Experts of a small language model.
Experts: 96 experts in each of 5 layers, 64 squared ReGLU neurons an expert, 4 picks a token.
Below are experts of layer 6 (counted from 0) of a mixture-of-experts language model. Rows are named router (the router's row for the expert), gate (a neuron's input weights, with its number), up (a neuron's input weights, with its number), down (a neuron's output weights, with its number) and show model dimensions 64-127. Each number is 128 + 24 x the weight over its row's rms, rounded and kept within 0 to 255.
After each expert's rows: a language model's description of what the expert responds to; "raises" lists some tokens whose logits its average output raises strongly, later layers aside. This comes from a sample of Wikipedia text that the model never trained on.

# expert 28
router [141 111 154 122 131  83 146 145 157 144 123 109 116 104 112 129 140 146 130 113 122 100 181 130 165 110 145 101 101 102 118 108 109 115 155 110 122 111  87  96 134 161  94 158 148 151 109 114 138 128 179 160 123  95 155 176  80 156 137 166 128 138 148 114]
gate0 [133 137 130 120 133 155 156 116  95 132 148 150 119 124 153 108  91 135 153 154 158 138 131 111 132 146 125 128 161 142 138 173 174  86 116 164  91 109 110 156 140 120  98 139 110 109 177 188 173 142 138 123 135 115  84 134 146 131 101 123 167 159 115 107]
up0 [134  86 128 134  94  99 102 138 135 131 112  91 130 138  94 173 185 109 102  97 113 145 114 146 141  98 123 152 146 113 113 106 103 181 142 101 158 133 161 124 115 127 148  89 159 138 104  44 100 164 119 140 132 140 167 136 134 118 132 128  83 109 134 148]
down0 [115 178 139  95 125 164 112 152 134 133 119 198 147  86 145 131  98 159 118 159 120 186 122 130 144 101 132 127 119 122 100 143 132 101 136 132 126 142 167  99 131  88 191 136 153 120 132 113 101 130 105 119 114 121 134 129 147  80 160 125 106 133 157 134]
Parenthesis after article titles. Opening parentheses and spaces right after a person or place name that starts an article, before native-script names or birth dates.
raises: "C", "A", "G", "P", "M", "J"

# expert 23
router [119 130  95 180 102 158 123 147 130 108 170 105 161 128 151 111 124 151 134 123 117 180 138 106 151 114 120 100 141 117 108 146 121 109 149 124 127 144 143 175  92 155 141 142 121 103  92 118 104 156 141 124 110 132 180 104 174 144 126 151  83 127 113 108]
gate0 [103 107 142  98 106 150 164 154  68 129 140 137 167 125 133 106 108 100 153 115 145 136 121 104 108 126  91 109 165 138 126 165  88 124 169 142 143 109 128 141  93 153 120  60 138 134 123  89 121 150 149 120  79 124 103 108 151 110 119 120 137  93 173 128]
up0 [133 111 164 139 107 132 126 132 151 134 111 148 155 140 111  84 174 165 177 145 150 146 114 162 134  95 105 121 140 118  92 174 116 129 120 119 181 118 152 108 102 142 103 109 105  94  84 114 134 105 136 141  86 171 165 118 136 147 157 142 127 140 148 109]
down0 [161 129 164 128 122 106 153 136 168 129 132 103 147 127 175 112 114 155  80 182 128 111  89 171 125 118  89  84 139 162 140 119 155 115 101 160 105 135 110 108 124 135 121 130 104 106 130 129 123 114 122 157 152  95 138 135 181 114 153 134 126 131  99 150]
Mid-word stem pieces. Middle pieces of words right after an opening prefix, especially before -ion or -ing endings; e.g. comp-ut-ational, comp-art-ments, f-ert-ile.
raises: ".", "b", "in", ";", "es"

# expert 12
router [121 135  99 118 134 160 118 145  96 121 146 122 124 144 130 115 122  84 129 143  95 105  73 132 106 144 153 124 123  96 148 117 122 118 128  87 126  90 127 156 114 131 134 146 116 137  69 139 118 137 107 110 147  93 127 139 146 118 137 149 120 120 151 120]
gate0 [ 90  99 122  82 166 123  95 170 106 122 139  89 176  86 129 159 110 138 119 147 146 132 110 110 168 123 107 149 116 103 102 117 140 117 138 163 118  98 122 128 121 146  99 154 135 108 109 113 164 152 118 121 124 141 161 130 138 133 103 163 122 118 161 103]
up0 [100 138 132 130 174 148 110 143 112 130 133  92 155 135 136 102 111 137 118 155 137 133  90  57 167 108 152 143 128  94  92  82  93 114  85 155  84  86 146 124 150 147 127 123 158 115 149  84 133 108 111 123 109 115 154 142 174 150 135 109 125 102 142 118]
down0 [106 110 125 137 113 127 105 122 111 175 114 123 133 145 126 123 126 158  95 110 121 107 134 161 159 102 144  95 143  78 132 138 121 138 116 126 110 139 118 143 145 120 113 132 103 131 144 154 103  92 145 118 137 136  89 105 133 129 114  82 115 129 147 106]
Word-initial prefix pieces. Opening pieces of words, often p or Latin prefixes like comp, exp, sup, trans, prot, as in Pro-p-agation, comp-aratively.
raises: "ur", "elled", "at"

# expert 24
router [ 92 114 131 149 170 115 169  93 145 116 109 105 104 137  79 163 133  96 119  94 134 102 156 106 146 132  99  95  94 115 109 162 101 155 131 124 106 115  89 133 122 143  89  74 105 170 114 127 109 148 127 145 132 140 117 147  61  95  84 124 140 121 149 128]
gate1 [108 121 143 157 149 105  85 126 147 139 136 119  96 129 155 106 128 107 120  95 143 108  95 154  94 127 120 136 125 143 125 186  78 160 109 143 116 130 163 155 135 134 134 102 160 122 189 114 160 124 147 106 107 149 133 138 164 136 115  83 158 101 141 133]
up1 [149 150  87  94 107 158 173 114 118 118 125 141 133 112 112 139 125 168 137 138 114 140 162 114 147 113 136 137 141 106 137  74 152 107 146 103 144 125  94 109  98 113 140 140  87 121  76 163  88 132 105 136 140 101 109 105 120  95 157 157  99 141 126 125]
down1 [121 158 132 113 128 141 142 126 124 118 111 109 129 157 120 130 104 126 152 139  88 135 112 184 139 120 122 149 158 161 138 149 155 143 135 128 130 159 121 132 130 126 155 117 124 112 144 137 120 123 141 107 126 145  65 130 158 104 153 138 100 146 113 126]
Paragraph and section breaks. Sentence-final periods before blank lines, table row-ending pipes with line breaks, and == heading markers in Wikipedia markup.
raises: "===", "The", "====", "In", "==", "|"

# expert 61
router [180 157  96 135 157 164 137 137 144 110 125 104  93 118 111 137 133 150 142  94  85 136 172 113 129 127 135 107 103 148 147 106 111 152 147 105  98 102 141 138 124 144 146 143 166 138 105  69 128 102  84 102 107 146 124 171 104 166 141 136 113 147 152 143]
gate0 [148 127 130 116 150 132 166 103 122 108 136 143 111 164  94  98 142 124 123 128 111 149 139 120 161 134  89 132 100 139  89 140 126 137 110 128 105 124 112 107 114  90  77 179 152 141 171 131 100  79 111  95  98 148 160 119 118 133 128  98 131 122  87 102]
up0 [137 137 151 127 151 160 150 119 121 129 145 144 124 175  99  96 128 118 127 134 122 141  97 128 161 133  93 142 134 147  72 136 132 137 112 124 117 158 108  96 118  80 108 141 127 145 184 142  88  87 127  79 123 128 137 109 117 110 124  97 135 115  81 104]
down0 [127 117  84 153 127 114 154 143 126 138 152 133 145 116 101 114 145 162 137 131 145  87  91 137  94 166 101 119 150 173 137 151 155 102 119 101 130 128  91  91 141 178 136 131  91 143 142 130 134 132 123 186 171 101 165 149  94 147 119 113 127 131 120 134]
Year and century onsets. First digits of years and decades after in, the or a comma, e.g. the 1970s, in 1906, as of 2021.
raises: "9", "8", "6", "7", "1", "2"

# expert 59
router [119 136 127  80 116 105 150 115 119 147 137 167 116 117 133 144 137 137 127 144  99 110 129 129 135  84 131 123 113  97 122 131 120 153 109 102 135  80  93 143 116 141 125 176 160 156  79  87 106 123  99 115 155 121 105 137  95 117 105 153 137 145 137 137]
gate0 [136 112 125 133 110 173 142 146 119 144  86 114 154  99 102 133 118  89 139 163  98 127 118 134 138 149 160  82 126  99 165 134 140 156 123 148  87 155 114 131 145 136 107 136 157 133 115  85 111  63 146 123 128  99 126 117 107 126 114 114 134  95 141  99]
up0 [122 145 133 118 146  91 110 117 128 104 159 122  98 161 147 126 137 153 108  94 149 132 125 119 114 105  94 183 132 174  72 126 120 113 130 109 160 114 135 116 102 108 161 114  95 145 154 179 153 184 110 124 118 164 140 135 145 124 133 159 112 164 121 154]
down0 [138 137 136 176 173 164 142 148 118 121 161 129 135 120 120 128 102 157 120 102 118 119 149 160 124 103 192 143 131  89 107 132 140 115 101 140 124 114 133 121 160 130 148 125  89 132  98 126 131 155 100  95 166 148 133 131 136 156 161 141 166 158 149 179]
Digits and word starts. Year digits inside date ranges and first letters of words after nationality adjectives in biographies; e.g. American p-ioneer, 19-4-4, T-ag.
raises: "s", "iz", "ist", "rib"

# expert 62
router [117 148 114 133 141 117 122 130 130 128 157 102  77 149  89 116 171 134 150 121 132 122 101 171 109  96 112 156 110 102 125 100 103 160 143 104  97 151 106 101 137 139 159 146 151 147 133 143 150 147  98 164 142 108  75 120 128 129 147 133 159 106 166 183]
gate0 [139 119 117 127 162 159  79 136 148  92  98 109  89 167 127 133 103 144 164 128 109 144 139 118  87 119 146 119 113 137 116 187 153 107 149  96 116 146 123  89 117 127 157 121 145 109 115 138 159 105 123 146 153 121 116 135 151 140 102 130 100 156 153 121]
up0 [129 123 112 142 128 146 104 129 141  85  88 117 129 128 123 155 149 164 160 168 129 133 124  92 154 106 107 127 141 135 146 119 128 117 109 114 171 146 109 149 129 162 141 114 125 156 111 147 166 140 123 154 118 159 138 140 120 161 132 116  74 140 182 151]
down0 [ 85 143  90 120  98  80 114 142 139  93  89 154 136 105 129 191 116 102 129 105 120 121 127 104 129 120 141 196 107 102 109 155 143 116 110 116 169 124 121 123  96 162 155 135 124 124 106 148 121 135  99 139 116 123  98 113  92 154 161 106 146 116 155 127]
Units and abbreviations after numbers. Tokens right after numerals: units and abbreviations like km, ft, cm, pm, a.m., BC, AU, and coordinate marks °N, ″N.
raises: "E", "N", "J", "T", "R", "F"

# expert 31
router [118 131 112 101 161 114 132  92 146  92 117 113 144 138 158 128 105 121 163  99 135 114  57  93 151 162 140  92  91 139 164 144 133 119  91 137 105 126 162 161 111  96  99 144 171 146 177 102 126  97 164 111 118 131 112 114 132  63 162  77 118 149 176 116]
gate0 [148 128 130 112 147 143 121 125  84 145 140 133 107 161 141 146 166 101 115 103  94 143  99 104  89 131 123 151 120 120 131 121 172  75 126 109 148  98 136 165 158  97 130 146 126 181 122  75 168 141  81 121 121 110 135 121 117 122 139 149 114 147 153 184]
up0 [100 100 129 112 114 159 130 127 100 139  90 108 133 123 173 122  68 132 134 172 154  99 121 117 139 164 134 100 141  85 117 127 139 144  76 153 124 170 125  82  92 160 104 126 168 120 142  95 141 188 165  95 141 130 128 136 116 130 128 116 125 146  82  99]
down0 [144  95 138 128  79 141 131 117 190 148 127 123 143 130 115 145 160 109 111 128 123 102 119 109 120 136  85 122 141 159  94 140 113 160 113 123 136 134  80 106  68 140 171 107 138 173 131 146 135 120 129 120 122 124 111  96 122 107 161 138 133  82 121 138]
First-name word pieces. Middle pieces of personal first names and surnames in lists and tables, e.g. Win-if-red, Jenn-if-er, Kers-l-ake, plus some year digits.
raises: "as", "if", "ond", "aus"

# expert 33
router [ 96 133 135 154 150 126 185 165 144 145 130 121 141 124 143  90 134 137 171 145 142 128 137 129  92 113 156 163 154  98 148  86 143 102 131 149 118  99 141 100  93  82 145 119 151 156 150 181 132  95 159 102 168  96 132 110 173 133 143 135 164 132 156 136]
gate0 [116 138  82 158 101 147 153 113  89 118 126 145 119  87 104 105 132 147 128 125  46 141 124 152 105  82 124 142 105 144 110 129 153 109 139 142 136 122 104 101 127 147 171 138 168 135  75 151 153 179  88 137 137 155 144 179 146 114 147 128 172 153 131 139]
up0 [103 152 103 127  96 136 162 118 104 102 127 118 135 101 108  88 148 147 135 158  55 132 108 159 129  89 116 144 115 139 107 129 153 129 120 132 110 134 105 101 133 162 176 128 151 145  62 142 159 170  71 128 154 138 133 154 133 108 154 110 182 148 139 141]
down0 [116 129 145 129 170 122 152 121 131 139 157 115 163 128 162 108 101 155 131 155 139  93 135  85 114 101  87 122 119 146 141 147 113 112 122  72 140 135 107 129 131 177  97 113 148 161 121 104 151 135 139 116 196 139 131 175 125 125 124 108 129  92 126 108]
Table cells, mid-word pieces. Spaces, digits and inner word pieces inside wiki tables and bird order lists, such as Passer(if)ormes, Ident(if)iers, 48(.)7.
raises: "ist", ".", "0", "1", "rib"

# expert 17
router [123 118 136 129 157  95 161 106 145  98 128 131 162 147 109 169 151 138  69 120  99 110  80  88 130 124 109 145  96 153 110 129 121 151 101 100 144 117 120 139 107 175  98  96 116 115  84  94 125 142  84  95 135  96 166 169 149 108 122 120  77 128  98 145]
gate0 [114 129 105 137  94 148  82 166 162 108 150 114 158 111 140 131 105 101 112 149 123  89 120 117 137 131 105 105 110 118 108 121 161  80 152 118 113 113 123 129 117 146 143 129 112 126 137 101 148 112 143 116 145 118  94 161 111 151 126 175 152 109 150 149]
up0 [107 118 105 132  95 155  71 168 159 112 135 115 143 104 135 125 112 113 122 136 119  97 109 103 132 120 113 119 117 129 126 109 167  81 166 125 111 121 113 132 103 155 138 145 117 114 136 113 136 113 143 113 143  91  90 149 120 128 126 162 134  96 140 141]
down0 [ 85 152 128 144 151 114  86 134 146 129 155  98 176 112 104  78 140 105 159 168 136 100 125  89 116  88  84  99 121 153 119 145 118  88  85 146 138 117 131 159  97 152 114 122 118 123  91 115 125 110 140 133 150 133 150 127 139  71 125 152 156 156 135 144]
Year starts, word prefixes. First digit of years in career lists and birth dates (1973, 1983), plus word-initial prefixes like sub, re, ad, rel.
raises: "9", "0", "3", "end", "2", "1"

# expert 56
router [128 159  89  88 114 137 130  85 136  97  99  94 176 116 132 171 111 140 165 116 127  99 102  96 179 107 153  81 137 158 139 136 102 121 106 122 131  93 130 159 109 150 145 131 137  99 139 100 112 126 108  83 131 163 153 116  96  82 155  84 124 144 154  91]
gate0 [123 157 159 131 199 127 128 112 100 137 118 178 152 145 107 131 129 110 144 131 118 141 120  91 126 135 189 151 140 120 124 111 145 143 133 133 125  99 132 157 139 153 154 128 102 121 103 102 125 161  88 113 112 137 159 141 102 141  90 133 135 158 112 132]
up0 [151 120  93 125  95 125 130 128  99 105 134  55 114  86 153 128  87 142 147 106 120 125 146 125 150 131  97  81 106 162 149 129 111 129 127 143 150 143  59 118  98 106  97 143 124 142 144 154 138 114 180 133 136 105  99  94 122 140 194 124 143 151 149 120]
down0 [110 126 132 131 110 126  79 122 126 133 164 112 115 106 139 137 151 150 146 164  53 138 110 149 125 128 118 145  55 119 105 169 177 151 108 127 111 147 105 100 148 136 111 129 103 152 130  87 167 112 125 122 146 136 133 101 123 173 139 150 151 123 102 144]
Lowercase word-start fragments. Short lowercase pieces beginning or continuing common words, often in quoted speech, such as n-il, gu-il-ty, th-ink, pr, dist.
raises: "om", "ate", "is", "as", "ash", "um"